{
  "n_layer": 13,
  "d_model": 192,
  "n_experts": 64,
  "experts_per_token": 4,
  "d_expert": 32,
  "d_shared_expert": 64,
  "activation": "swiglu",
  "moe_layers": [1, 2, 3, 4, 5, 6, 7, 8, 9, 10, 11, 12],
  "router_score": "softmax",
  "normalize_top_k": true,
  "routed_scale": 2.5,
  "balance_loss": 0.00534,
  "balance_bias": false,
  "init_std_router": 0.0384,
  "lr_router": 0.000714,
  "n_head": 3,
  "n_kv_head": 1,
  "head_dim": 64,
  "vocab_size": 30067,
  "norm": "rmsnorm",
  "norm_place": "pre",
  "norm_eps": 1e-06,
  "positions": "rope",
  "rope_base": 17100.0,
  "rope_fraction": 1.0,
  "qk_norm": false,
  "attn_scale": 0.125,
  "tie_embeddings": false,
  "parallel_block": false,
  "init": "trunc",
  "init_std_qkv": 0.0225,
  "init_std_o": 0.0,
  "init_std_up": 0.0225,
  "init_std_down": 0.0,
  "optimizer": "soap_variant",
  "lr": 0.00397,
  "beta1": 0.95,
  "beta2": 0.95,
  "weight_decay": 0.067,
  "lr_head": 0.0115,
  "warmup_steps": 200,
  "schedule": "wsd",
  "decay_fraction": 1.0,
  "decay_shape": "cos",
  "final_lr_fraction": 0.05,
  "batch_tokens": [65536, 131072, 262144],
  "seq_len": 256,
  "doc_mask": true,
  "train_tokens": 628800000,
  "steps": 4113,
  "dataset": "wikipedia_en"
}
Below are experts of layer 9 (counted from 0) of a mixture-of-experts language model. Rows are named router (the router's row for the expert), gate (a neuron's input weights, with its number), up (a neuron's input weights, with its number), down (a neuron's output weights, with its number) and show model dimensions 0-191. Each number is 50 + 10 x the weight over its row's rms, rounded and kept within 0 to 99.
After each expert's rows: a language model's description of what the expert responds to; "comes before" lists some tokens at least twice as common just after its tokens as in all text. This comes from a sample of Wikipedia text that the model never trained on. Tokens count by the router's weight.

# expert 11
router:53 46 75 58 44 54 55 66 51 45 54 48 59 42 50 50 48 51 48 37 39 38 39 47 45 42 57 45 54 40 51 59 71 29 63 41 30 53 49 46 50 75 47 41 65 82 39 50 59 31 55 47 52 35 40 54 63 56 45 43 47 43 68 50 55 43 61 42 58 54 51 61 61 52 33 65 41 59 44 43 53 44 54 62 45 50 43 51 50 51 52 61 42 58 52 46 60 56 49 40 48 49 46 50 64 54 45 46 50 45 49 37 47 39 43 45 48 42 59 33 61 56 50 62 60 60 55 37 61 38 56 45 63 36 35 59 61 45 65 51 33 52 51 41 56 50 46 56 52 37 61 54 54 58 53 65 44 71 66 59 59 59 35 59 36 34 76 40 48 33 63 53 54 52 35 49 62 30 44 52 55 47 57 72 76 54 52 52 42 40 37 59
gate1:30 49 48 44 40 43 46 66 54 49 55 39 60 43 63 64 63 62 57 51 46 45 51 57 57 52 64 49 45 51 67 33 49 52 56 66 64 19 62 28 58 63 51 44 67 53 52 40 55 40 69 50 50 38 33 35 45 56 52 55 47 43 58 50 62 39 59 47 59 47 51 57 46 61 40 44 40 40 63 52 33 43 47 48 46 42 35 36 55 37 41 71 61 52 59 45 43 67 58 40 48 39 69 76 44 56 32 65 54 52 62 59 47 39 44 32 51 39 40 52 58 60 48 52 45 48 36 50 48 30 47 56 45 53 39 61 44 58 39 68 50 38 52 44 61 37 50 48 51 54 40 39 53 62 48 59 38 51 20 48 65 35 49 66 35 47 55 49 53 57 68 48 52 53 52 47 51 53 58 61 46 49 55 58 36 43 59 58 46 36 46 58
up1:53 54 54 59 53 60 48 58 43 56 61 59 39 48 53 47 43 51 53 59 46 59 58 53 50 66 40 45 42 45 30 71 48 54 32 55 42 43 49 45 54 56 34 48 52 44 65 42 58 52 42 58 53 61 55 42 35 49 35 31 66 43 59 49 57 47 57 35 59 75 54 36 43 42 44 42 61 29 47 51 45 63 57 59 41 53 57 51 33 52 50 45 39 30 49 72 48 59 42 45 34 72 34 44 29 36 54 44 40 49 28 50 54 61 55 55 48 42 67 49 58 54 65 43 57 45 58 46 52 54 50 57 60 61 63 52 57 45 51 61 59 32 43 35 54 44 64 46 36 39 56 59 66 51 42 36 28 51 53 56 28 50 64 48 49 37 37 62 42 52 40 39 48 33 58 37 68 50 41 53 54 46 46 46 75 54 41 57 36 52 45 38
down1:32 31 40 52 44 49 39 31 67 56 57 43 37 54 52 47 53 40 52 30 43 48 51 51 30 36 32 49 57 42 34 46 39 46 48 50 51 60 40 53 48 55 46 43 30 46 53 37 53 44 24 30 54 46 69 49 46 56 47 52 52 49 38 57 61 52 53 54 63 58 58 38 38 58 75 56 30 61 40 61 37 50 36 33 31 60 27 48 63 58 53 62 57 57 61 59 65 44 50 64 67 42 51 37 76 55 39 43 55 46 42 41 41 57 47 51 55 61 60 43 49 53 59 57 62 55 36 51 52 46 41 53 44 57 56 60 68 51 41 67 44 56 61 45 51 51 42 62 47 40 52 58 33 51 55 62 46 63 43 51 54 52 54 52 47 69 40 50 33 55 59 29 44 43 47 57 39 53 41 34 38 41 64 56 62 54 45 56 51 40 53 46
Prepositions after events. Prepositions like in, on, during, at that follow a subject and verb in career narratives, as in "appeared on", "debut for Racing on".
comes before: " the", " ", " a", " his", " by", " in"

# expert 13
router:49 49 53 60 56 42 49 64 44 57 39 59 59 50 42 38 60 56 31 60 65 52 57 43 53 42 57 40 43 57 62 54 36 72 53 64 47 56 40 38 48 52 36 42 51 68 51 34 44 33 46 80 39 60 53 37 63 35 62 49 54 50 54 43 52 48 44 40 56 54 52 46 50 65 41 36 49 42 49 36 59 51 54 61 30 57 49 44 66 43 42 57 56 48 54 33 41 56 27 69 41 47 49 37 51 47 39 48 46 62 61 46 48 43 32 32 54 63 55 49 36 50 51 44 63 26 49 56 57 60 53 74 42 41 64 54 41 67 51 44 43 49 61 58 47 31 66 36 26 60 38 52 57 58 49 55 55 59 47 41 47 53 68 60 55 52 52 42 35 65 52 51 59 55 72 63 40 52 60 49 59 37 34 57 44 50 64 50 50 46 51 59
gate1:39 59 31 39 46 42 42 44 40 51 42 43 58 59 57 47 55 41 43 50 54 47 71 40 59 34 44 50 34 58 67 59 49 64 38 79 56 41 43 61 63 40 60 54 59 49 49 33 62 53 57 73 55 46 42 34 72 46 43 39 54 52 59 35 59 49 41 58 55 59 49 47 52 43 41 54 55 47 62 48 38 48 45 56 66 67 51 43 45 60 37 73 45 46 48 41 48 53 52 35 41 29 32 35 62 61 55 70 37 34 57 52 29 52 44 56 50 39 45 35 52 51 40 55 60 51 45 42 49 49 38 47 61 45 52 54 63 67 54 29 55 43 69 55 54 49 55 55 49 50 43 23 51 53 56 45 53 58 44 46 22 48 37 45 46 51 52 28 45 58 49 65 51 36 60 59 53 50 54 46 49 50 53 60 55 53 54 47 28 51 47 39
up1:41 59 54 49 56 49 50 47 71 42 55 48 34 52 45 46 21 54 53 58 37 42 42 48 42 48 32 43 45 48 62 33 50 35 62 37 47 34 44 38 49 58 37 56 63 38 40 47 63 41 51 57 47 37 35 55 46 41 47 46 47 54 55 50 51 58 54 55 55 46 63 53 72 56 68 41 35 43 37 44 53 51 65 69 30 63 52 49 31 59 47 47 61 46 55 49 33 57 53 44 53 40 61 52 37 44 41 47 61 43 60 49 54 64 57 48 33 53 46 58 54 53 28 66 56 43 52 59 42 66 54 48 43 64 48 52 49 44 43 27 62 40 51 52 34 40 34 51 50 56 45 42 38 38 40 37 46 40 57 52 64 38 48 59 60 36 71 38 62 64 44 50 67 43 69 35 68 57 40 49 67 43 63 51 54 58 57 52 62 38 56 33
down1:64 34 45 49 70 60 53 51 51 48 61 68 48 53 46 55 51 47 39 48 55 41 24 57 43 55 53 52 39 39 54 48 40 67 48 53 42 46 43 42 40 37 41 48 58 45 38 44 61 38 48 49 35 63 51 51 48 47 57 53 54 30 60 41 44 39 49 64 53 68 52 43 44 54 65 34 32 49 34 44 37 41 67 41 41 54 45 42 44 47 45 56 67 49 72 69 54 56 54 52 30 37 39 45 24 50 42 40 50 60 43 50 66 66 51 69 56 64 48 51 43 63 44 45 37 67 61 33 37 49 40 59 42 34 52 44 49 68 50 53 34 60 58 38 31 39 58 45 59 39 46 53 49 40 51 24 61 47 45 30 52 54 55 44 37 49 43 37 47 62 47 59 60 40 47 59 55 54 46 36 51 43 45 63 65 44 63 50 42 58 56 55
Year endings, dates. Second half of four-digit years after 19 or 18 in birth–death dates, plus month names and days, such as July 18, 1906.
comes before: ",", "–", " |", ")\n", "\n", ")"

# expert 31
router:43 31 57 59 54 48 54 51 55 33 66 60 53 46 46 59 56 42 49 58 59 52 74 60 47 53 42 28 61 47 54 60 74 55 49 47 45 72 61 53 52 60 59 54 80 58 46 50 44 56 53 67 54 34 47 51 52 51 41 63 28 47 77 55 51 41 57 42 47 61 45 48 55 51 40 43 19 41 50 47 54 55 49 55 41 43 54 38 46 58 50 61 40 54 45 48 37 46 57 51 50 58 65 55 58 52 47 46 50 42 48 53 58 58 65 55 38 49 40 50 38 29 46 53 45 28 54 35 53 60 61 56 60 62 48 65 60 40 60 44 50 53 43 40 50 46 31 29 49 56 49 42 58 29 49 45 51 58 65 42 40 43 48 46 51 36 48 41 50 42 65 63 63 55 49 51 57 62 36 62 45 49 66 50 42 17 61 44 53 48 60 47
gate1:49 70 57 65 35 57 47 52 48 40 61 49 27 35 37 51 35 56 60 49 65 72 32 43 36 46 60 56 43 49 50 51 52 59 48 38 35 57 54 62 49 44 54 47 64 39 65 52 65 46 51 62 42 47 46 49 50 50 46 44 54 49 43 67 55 38 47 47 56 50 46 48 52 54 42 48 35 55 69 56 60 46 54 67 65 50 34 56 72 68 53 38 53 57 70 50 43 38 45 68 50 64 56 57 57 51 47 66 60 52 47 37 69 40 59 38 61 69 50 53 42 44 43 48 64 52 36 48 60 32 48 55 51 53 55 56 62 48 29 47 53 40 62 39 55 40 32 46 50 59 44 48 42 32 51 55 53 35 38 52 51 32 43 59 48 50 61 60 58 60 65 70 43 44 54 72 37 52 54 57 48 54 64 47 41 42 41 55 43 49 77 44
up1:50 45 46 40 42 49 57 34 45 69 58 59 60 43 51 58 50 41 49 56 40 52 53 54 44 44 54 54 60 36 57 54 55 51 56 52 61 58 60 53 43 54 65 53 24 45 54 59 43 58 48 50 60 62 66 46 58 41 49 53 56 39 43 30 49 57 42 40 53 56 63 38 58 33 39 55 60 42 40 58 48 58 57 56 50 44 56 39 46 42 34 58 26 61 34 52 49 61 68 42 37 57 49 40 47 59 61 27 61 60 28 49 51 75 43 41 47 46 56 59 56 69 58 58 65 40 44 42 64 66 54 48 36 45 44 72 64 47 57 54 70 48 61 48 45 54 48 62 39 54 53 55 74 59 61 37 46 68 41 51 49 61 69 56 65 48 44 40 53 43 54 45 54 44 58 53 43 36 55 41 57 58 47 56 64 33 35 62 48 79 52 57
down1:67 49 44 55 59 57 65 52 62 62 37 57 60 47 56 43 60 64 40 54 48 47 50 60 66 50 52 44 44 37 55 55 50 43 48 60 62 47 50 44 61 69 43 50 41 61 63 67 50 56 48 62 56 60 56 33 51 61 77 33 44 54 57 30 56 46 48 62 57 51 45 53 47 56 51 42 64 37 49 38 51 61 43 50 54 46 54 47 44 40 55 58 57 54 42 47 58 51 50 43 64 64 62 53 51 55 55 36 43 55 39 38 52 45 31 53 18 46 34 42 46 56 61 59 59 52 67 45 38 57 51 58 68 60 34 57 33 72 51 62 65 73 63 37 63 53 54 43 45 51 54 50 65 58 52 45 29 63 61 48 56 62 61 68 48 50 43 54 52 47 47 39 39 54 57 42 55 51 34 31 51 44 45 43 44 64 49 72 49 61 42 77
Prepositions after verbs. Prepositions and subordinators following verbs or nouns, such as brought to, threatened by, aim of, after, during, because.
comes before: " the", " a", " his", " it", " her", " that"

# expert 29
router:56 49 32 46 44 52 54 59 34 43 44 44 52 47 45 52 50 42 71 64 69 60 55 41 33 40 56 51 53 52 48 52 41 33 55 35 49 66 67 45 43 61 57 51 47 65 44 47 58 50 34 57 39 63 55 62 39 42 49 43 53 44 51 63 47 51 43 36 44 30 66 45 65 47 68 48 50 64 49 52 43 48 61 45 64 50 44 72 51 53 51 51 36 52 58 33 46 58 46 47 68 29 34 44 50 59 52 60 55 41 38 53 36 52 37 63 35 70 56 35 53 64 46 46 45 54 54 51 51 65 44 47 57 61 42 44 48 50 51 44 33 60 61 35 39 48 50 54 57 36 43 65 35 41 75 58 37 41 45 54 69 31 38 54 45 52 49 39 52 56 60 50 44 40 63 41 29 40 33 51 41 55 41 26 35 46 48 44 52 37 55 62
gate0:42 70 62 36 50 51 51 64 41 68 63 49 24 41 45 29 47 47 53 45 62 58 38 44 53 55 54 53 48 68 60 44 53 59 27 39 40 44 58 43 60 64 61 42 57 69 65 26 68 46 48 52 51 52 58 48 42 56 49 61 51 55 45 53 56 52 57 60 57 49 56 69 35 51 56 40 50 35 39 53 39 48 57 33 44 45 49 56 66 53 45 51 56 46 48 32 81 58 42 59 50 41 20 52 50 27 44 67 44 49 46 40 39 61 47 32 39 51 61 46 43 48 59 58 46 51 63 60 41 53 58 55 42 53 48 48 61 50 53 33 65 46 71 48 54 59 58 27 38 45 38 52 56 49 60 52 48 50 48 55 38 60 54 51 53 41 43 61 52 46 45 42 36 60 57 53 52 54 48 38 45 53 45 42 37 34 37 51 47 66 67 53
up0:59 41 41 51 56 58 48 57 49 52 35 43 57 45 47 48 50 32 48 63 36 55 67 49 55 57 34 60 55 35 58 40 52 69 45 59 64 41 27 45 64 56 50 52 60 50 50 46 49 52 58 52 56 45 48 47 50 60 74 49 70 42 50 63 55 46 61 65 42 41 58 42 37 57 42 40 59 63 53 63 42 61 61 43 68 40 58 35 35 62 66 55 46 58 40 57 57 58 53 62 42 60 37 55 36 57 46 69 50 49 24 48 55 61 50 36 45 29 48 55 49 36 53 44 53 50 46 57 30 46 54 63 63 51 42 62 43 53 74 43 50 47 53 49 37 64 41 62 56 52 49 42 53 33 34 54 43 55 60 26 58 53 42 57 64 34 57 35 66 34 54 66 44 64 52 58 53 62 36 66 65 53 49 49 46 57 44 65 47 39 57 50
down0:65 64 47 60 36 56 54 48 58 23 57 41 42 65 52 41 51 52 51 62 64 60 56 65 59 62 44 44 54 40 57 47 42 49 51 43 50 51 50 67 48 65 42 39 45 40 43 48 30 49 51 44 52 58 34 42 61 54 51 45 64 56 46 56 36 69 51 59 51 58 43 66 41 40 55 45 71 38 54 38 40 54 41 46 53 51 54 52 56 78 50 47 52 36 34 44 58 36 56 48 69 51 53 67 58 70 57 46 48 55 57 35 40 45 51 38 46 52 54 42 39 71 46 35 39 59 40 60 53 38 44 49 54 41 41 63 32 49 51 41 55 53 54 78 57 63 17 29 38 64 53 47 53 54 49 49 45 28 55 58 48 48 42 55 57 46 34 54 61 49 53 56 48 48 63 54 52 67 47 65 40 47 52 54 37 51 30 40 49 42 54 49
Numbers and quantity words. Digits in sports tables and statistics, plus counting and size words such as three, several, large, small, back-to-back.
comes before: " |", "–", "0", ";", " |\n", "th"

# expert 63
router:44 40 70 43 47 56 50 47 60 63 46 45 57 44 45 45 46 51 63 56 59 33 52 55 39 66 51 24 51 48 58 52 58 42 43 33 38 46 39 63 54 44 52 61 49 70 55 47 37 59 50 63 43 62 34 49 61 59 36 44 50 48 50 49 55 35 73 60 51 54 52 64 38 41 39 54 47 44 58 55 60 42 37 58 37 63 55 61 28 59 35 57 67 54 45 58 53 45 42 39 56 44 53 47 42 64 61 50 49 49 67 56 55 63 55 60 66 43 50 49 54 54 48 43 56 47 68 33 58 42 73 46 57 35 31 57 64 41 60 61 42 60 55 51 55 36 45 68 45 46 38 49 47 45 47 56 47 48 34 62 54 73 68 58 50 43 62 33 38 59 55 52 36 54 42 43 68 49 51 44 39 41 56 73 58 59 47 53 40 29 40 65
gate1:41 51 58 57 46 55 45 49 47 37 44 47 46 50 64 51 48 31 59 39 38 65 48 47 28 53 46 39 44 58 55 51 67 44 49 46 42 54 43 42 47 40 41 48 60 66 40 32 51 51 54 46 39 51 37 50 72 61 66 32 47 54 58 63 48 53 33 54 65 52 56 43 51 53 30 55 56 24 62 58 57 34 49 60 47 74 76 50 53 62 29 42 42 57 49 63 54 48 47 57 33 59 47 72 40 53 36 24 50 45 48 33 35 46 44 43 47 59 47 54 45 32 53 53 48 45 60 54 54 35 48 40 46 61 30 49 60 54 47 43 37 47 61 49 57 50 37 66 64 56 40 44 67 54 44 37 61 61 52 50 58 47 37 39 55 57 57 55 51 55 54 35 54 60 42 50 49 45 43 46 60 40 71 76 54 48 35 49 40 47 44 56
up1:54 63 41 49 48 61 38 59 46 51 50 38 30 23 50 40 49 58 42 64 62 31 44 55 56 43 67 41 55 24 48 47 52 43 46 44 46 60 61 53 57 53 62 36 62 39 41 34 68 62 65 46 50 37 52 43 68 39 41 51 43 47 38 53 59 42 57 39 57 44 46 32 52 51 62 55 56 56 61 52 56 55 49 51 37 59 43 55 62 42 41 43 53 32 61 47 69 57 53 46 61 51 56 56 60 59 40 48 44 63 45 44 40 42 60 25 43 39 58 47 64 48 57 40 19 42 44 40 47 55 50 62 46 53 48 39 65 54 45 50 61 63 59 55 56 74 40 60 47 47 62 61 48 32 59 69 45 53 52 48 62 44 41 51 48 47 65 48 55 35 57 58 40 47 51 57 31 68 48 24 53 45 49 57 55 57 40 61 63 60 36 53
down1:43 53 50 47 56 38 30 55 57 66 46 42 53 73 60 63 40 45 59 38 53 51 48 43 51 57 51 45 49 35 51 46 33 38 42 57 48 51 51 48 61 41 50 64 51 49 50 55 51 62 61 63 48 56 44 32 35 43 53 57 15 35 43 67 67 54 44 46 47 44 53 35 56 68 68 70 42 32 60 30 59 41 61 63 56 48 49 52 38 58 42 72 58 41 49 50 45 36 32 51 59 46 40 42 48 46 54 46 59 53 39 71 38 45 52 47 51 56 43 63 50 51 60 55 61 62 53 53 53 52 50 43 33 59 47 58 39 46 38 37 54 41 34 38 53 47 57 48 55 52 58 54 47 51 66 46 46 46 56 54 34 61 53 51 52 54 44 42 57 51 60 68 52 48 53 27 46 52 45 68 53 61 30 57 39 60 45 20 39 56 45 28
Commas and in. Commas, especially between city and state or country names, and the prepositions in, during and throughout, including sentence-initial In.
comes before: " the", " ", " and", " which", " a", " but"

# expert 59
router:26 29 54 64 57 43 52 55 55 48 55 49 31 50 49 60 48 51 36 58 50 57 54 43 47 41 52 42 56 55 50 44 64 33 71 47 37 56 62 63 57 56 62 43 53 50 54 52 50 48 50 41 51 64 45 59 63 60 48 57 44 28 76 52 52 54 45 43 55 53 47 56 46 53 43 48 19 23 42 52 47 61 46 55 61 55 54 46 58 50 45 68 44 45 59 60 46 49 50 59 49 32 48 68 73 63 52 52 51 60 39 57 60 52 49 49 23 47 46 48 51 64 43 66 50 70 46 41 35 36 56 46 39 51 35 50 77 55 56 42 48 48 43 37 40 53 40 53 54 55 47 55 50 49 52 57 65 62 63 43 44 43 53 47 43 42 50 38 59 43 77 53 46 44 51 39 55 40 33 74 63 66 36 52 68 35 46 53 45 53 52 49
gate1:46 44 34 61 57 68 55 54 52 55 54 30 41 37 42 73 49 42 26 45 47 70 62 40 44 35 38 53 66 67 53 55 40 52 67 68 50 39 55 33 64 51 64 56 60 46 55 64 26 67 51 57 55 36 58 45 49 50 40 48 53 46 54 64 37 41 47 50 51 38 40 40 40 34 57 35 49 36 31 56 36 56 53 60 54 55 41 59 60 38 51 38 36 60 39 50 55 49 60 42 50 59 55 40 64 63 62 41 29 43 58 44 40 34 61 43 50 47 41 61 49 34 39 55 48 62 56 66 40 35 40 57 54 47 61 38 52 48 56 36 45 39 42 52 71 56 51 47 54 30 57 45 49 50 64 49 51 69 41 48 46 57 56 37 37 53 36 53 61 57 50 35 53 46 52 54 48 42 41 51 31 57 51 43 54 51 60 49 48 50 60 36
up1:56 57 26 61 43 39 56 48 55 48 59 57 52 53 41 33 43 50 33 54 68 53 37 48 47 45 31 53 51 71 35 30 46 51 51 37 52 50 60 57 58 41 49 43 34 41 68 34 46 41 38 34 41 36 59 50 46 64 52 60 61 61 51 48 44 60 51 60 39 52 39 55 47 58 52 59 41 56 65 60 62 30 37 57 63 56 58 55 31 47 40 55 50 52 52 47 48 49 41 58 48 46 31 46 40 47 47 53 43 69 50 47 47 42 53 50 57 53 34 46 61 62 50 43 65 43 57 68 40 62 53 65 41 42 63 32 61 55 42 46 38 59 48 36 53 40 55 44 54 61 44 50 48 38 71 39 65 58 38 35 50 58 50 60 29 63 54 50 45 48 59 35 51 37 37 41 45 47 31 46 38 63 70 58 65 63 37 48 55 34 63 47
down1:33 58 59 52 44 54 34 57 49 60 44 43 43 49 64 54 73 55 47 22 43 70 51 53 47 52 59 52 40 49 47 45 50 68 53 72 49 32 51 44 58 31 41 58 44 43 58 52 44 48 46 39 46 46 42 44 45 51 49 42 60 62 42 47 35 58 53 51 50 39 55 48 46 69 64 50 53 44 35 48 54 42 56 48 65 57 41 45 53 46 60 56 57 49 38 61 70 50 42 50 61 40 40 60 40 51 56 44 53 44 62 61 52 55 46 56 32 57 40 58 58 57 60 51 68 61 55 53 40 69 68 63 49 49 51 48 56 61 45 56 52 53 61 64 54 49 61 71 39 19 50 56 53 65 38 61 50 57 49 54 50 48 55 59 42 70 52 58 60 72 56 55 31 44 33 58 43 46 55 33 57 71 40 46 43 49 48 26 36 69 54 32
Verbs after auxiliaries. Verbs and particles after was, is, to or a subject in biographical prose, such as been, became, founded, "turned out", "sport-ed".
comes before: " to", " a", " the", " in", " by", " on"

# expert 48
router:54 33 68 55 47 50 45 37 62 68 40 63 30 40 56 44 63 49 58 41 56 55 44 52 48 68 50 60 53 45 43 61 54 60 47 58 65 34 59 71 40 58 39 44 34 46 43 70 59 59 40 49 41 49 56 41 42 66 51 39 51 55 54 45 57 52 31 44 62 47 43 37 44 41 50 54 52 68 30 48 52 70 60 50 67 50 60 50 55 52 38 63 51 43 60 47 67 55 51 36 45 59 60 54 62 74 64 37 44 60 37 48 58 45 53 66 60 43 54 61 59 69 49 37 51 39 49 64 54 34 57 54 50 50 40 60 41 40 32 50 60 40 43 43 42 57 62 54 40 56 60 47 35 40 58 64 54 25 54 58 54 44 38 59 60 50 42 57 67 31 41 54 35 46 58 48 42 43 54 35 52 53 67 61 42 59 43 45 48 55 66 46
gate5:50 49 66 70 39 54 42 43 39 35 62 47 33 38 48 43 32 63 57 49 46 23 59 45 49 70 47 58 47 58 58 38 50 52 48 55 42 58 47 44 59 61 60 45 45 46 40 53 53 49 52 55 47 44 42 52 35 68 28 51 66 43 42 58 56 32 50 41 58 42 49 46 57 40 42 60 43 61 41 43 43 52 54 46 60 54 45 41 58 62 47 45 52 80 63 46 69 53 60 45 54 57 52 54 59 50 48 50 30 55 52 32 50 57 50 43 40 52 33 68 54 55 59 54 51 47 47 46 45 41 53 50 36 50 45 58 53 32 45 50 40 53 62 53 50 71 54 52 38 42 47 54 66 52 57 49 39 38 44 43 47 58 43 39 28 57 51 65 76 20 78 46 53 44 67 74 43 50 58 43 54 59 56 54 34 61 56 49 58 60 58 47
up5:56 49 40 53 49 55 46 62 74 46 55 49 59 60 42 33 44 51 45 61 57 49 57 57 51 61 40 53 28 39 62 44 53 40 45 55 66 58 64 62 66 51 55 45 35 47 61 61 43 48 49 40 53 67 57 44 40 62 46 65 52 67 32 36 48 50 47 42 40 50 39 60 53 46 55 41 51 54 47 46 32 51 40 53 49 52 63 42 37 25 35 51 57 64 47 30 44 71 40 68 49 50 36 66 46 50 53 47 43 33 66 50 70 44 42 42 44 63 65 60 69 55 29 53 54 70 36 56 49 36 33 50 41 43 63 53 51 62 39 49 56 68 55 50 49 35 47 53 44 69 47 41 34 46 59 46 47 47 56 53 60 57 60 63 50 36 54 58 48 60 61 33 45 41 41 48 58 59 65 43 42 46 51 54 46 35 66 54 64 60 51 55
down5:56 61 46 31 48 41 51 53 57 50 52 49 65 62 58 63 43 46 40 50 55 38 67 54 63 35 48 49 57 60 65 41 65 52 40 52 37 33 34 63 41 56 50 54 47 30 49 37 59 31 52 52 45 60 48 54 54 46 44 54 50 55 76 41 48 54 39 49 42 43 40 41 53 42 41 49 62 60 50 40 58 48 64 48 48 37 57 44 42 38 69 50 49 53 57 44 55 52 47 42 58 39 51 56 53 45 48 49 41 43 54 65 58 46 44 60 36 44 40 61 57 58 38 52 65 59 35 52 48 43 30 56 65 31 56 52 35 25 50 66 25 47 72 39 40 41 47 74 60 51 42 38 60 46 52 52 66 57 53 27 35 43 45 50 56 51 71 40 62 45 45 41 62 66 34 51 47 67 55 28 36 50 50 48 61 42 47 41 48 57 48 59
Space before table figures. Space tokens before numbers in table cells and statistics, with signs and currency like −, +, $, €, °.
comes before: "20", "0", "1", "19", "2", "3"

# expert 41
router:41 57 47 46 61 32 50 47 51 53 44 49 49 44 55 62 44 60 43 43 52 48 40 46 55 36 58 59 55 49 47 56 41 60 80 52 45 50 55 50 43 50 51 56 50 59 53 48 52 48 46 50 60 49 44 61 75 32 43 46 43 48 69 40 57 50 39 53 41 44 54 52 35 56 65 48 27 29 55 44 47 58 36 57 76 41 49 65 62 50 58 51 43 32 51 50 46 56 39 65 48 48 62 46 66 61 45 37 63 69 48 51 62 30 63 47 45 31 50 62 51 49 52 56 70 60 39 55 32 40 55 34 37 45 43 37 73 56 58 44 47 50 43 62 54 51 52 46 47 42 47 62 40 36 68 55 34 66 47 52 43 57 56 61 34 52 55 44 55 57 54 49 43 54 38 53 51 56 36 72 60 84 60 71 59 48 47 54 54 44 61 60
gate1:43 70 39 51 51 36 46 52 65 49 50 45 30 35 46 62 52 52 27 57 68 51 51 63 48 45 45 52 44 52 45 64 54 61 64 62 58 46 49 57 48 38 41 49 57 44 59 55 62 56 39 54 56 58 45 45 69 32 55 64 57 32 40 42 57 60 40 40 58 57 61 59 68 55 50 48 50 48 54 49 47 37 51 53 58 66 41 50 55 41 42 50 35 62 31 49 48 41 48 45 37 41 36 57 59 54 59 57 60 57 64 47 65 62 44 58 49 31 50 59 53 53 55 50 68 57 39 50 58 52 64 44 56 56 52 56 43 64 49 46 57 44 37 34 70 57 52 38 61 46 39 43 45 50 72 47 35 41 47 61 48 84 42 51 52 48 41 43 51 49 63 14 43 31 47 42 27 56 48 55 44 70 52 55 48 41 37 57 47 36 51 48
up1:46 56 73 43 41 20 57 38 62 66 36 48 69 54 49 55 62 65 57 47 71 36 40 60 48 56 59 51 48 67 41 66 54 53 54 62 58 56 41 51 60 36 52 50 57 64 53 68 50 69 48 49 64 44 46 58 62 43 39 64 63 60 41 40 46 42 38 39 55 52 53 29 53 32 67 53 46 54 54 37 42 48 39 34 59 66 42 23 55 51 50 54 56 36 26 43 56 56 55 53 43 70 49 52 56 49 54 56 54 61 49 49 43 50 62 49 50 71 30 52 29 49 53 54 69 42 38 58 50 50 47 56 47 54 43 26 43 43 61 58 40 66 53 56 51 57 51 29 57 52 49 49 42 60 49 53 48 44 51 63 50 59 61 54 47 64 57 61 49 52 51 38 51 56 46 59 49 51 40 37 45 50 42 34 58 55 38 64 51 50 48 60
down1:45 48 61 57 64 57 39 61 39 53 56 37 56 67 40 58 49 54 53 46 48 46 46 55 48 34 58 44 47 56 54 65 53 55 55 43 54 54 57 55 70 44 42 59 24 41 53 57 22 36 59 40 28 56 45 43 48 32 46 38 49 46 63 60 51 43 39 51 48 44 47 30 62 67 50 53 48 43 56 67 61 49 61 49 39 57 35 49 36 54 48 51 39 35 55 57 57 54 42 54 48 55 45 37 54 47 55 46 45 56 51 54 37 54 59 32 69 62 58 59 67 53 60 63 61 62 46 61 53 66 53 51 49 53 51 47 41 41 68 33 63 59 63 54 56 59 55 47 67 49 40 48 38 54 47 44 54 55 43 65 57 81 54 60 43 53 53 51 38 51 56 63 52 44 37 88 39 58 53 41 66 26 49 54 53 39 56 46 48 43 48 67
Action verbs and stems. Main action verbs and their word pieces in narratives and plot summaries, such as moved, took, seized, disapp-ear, rein-terpreted.
comes before: " to", " in", " the", " by", " that", " on"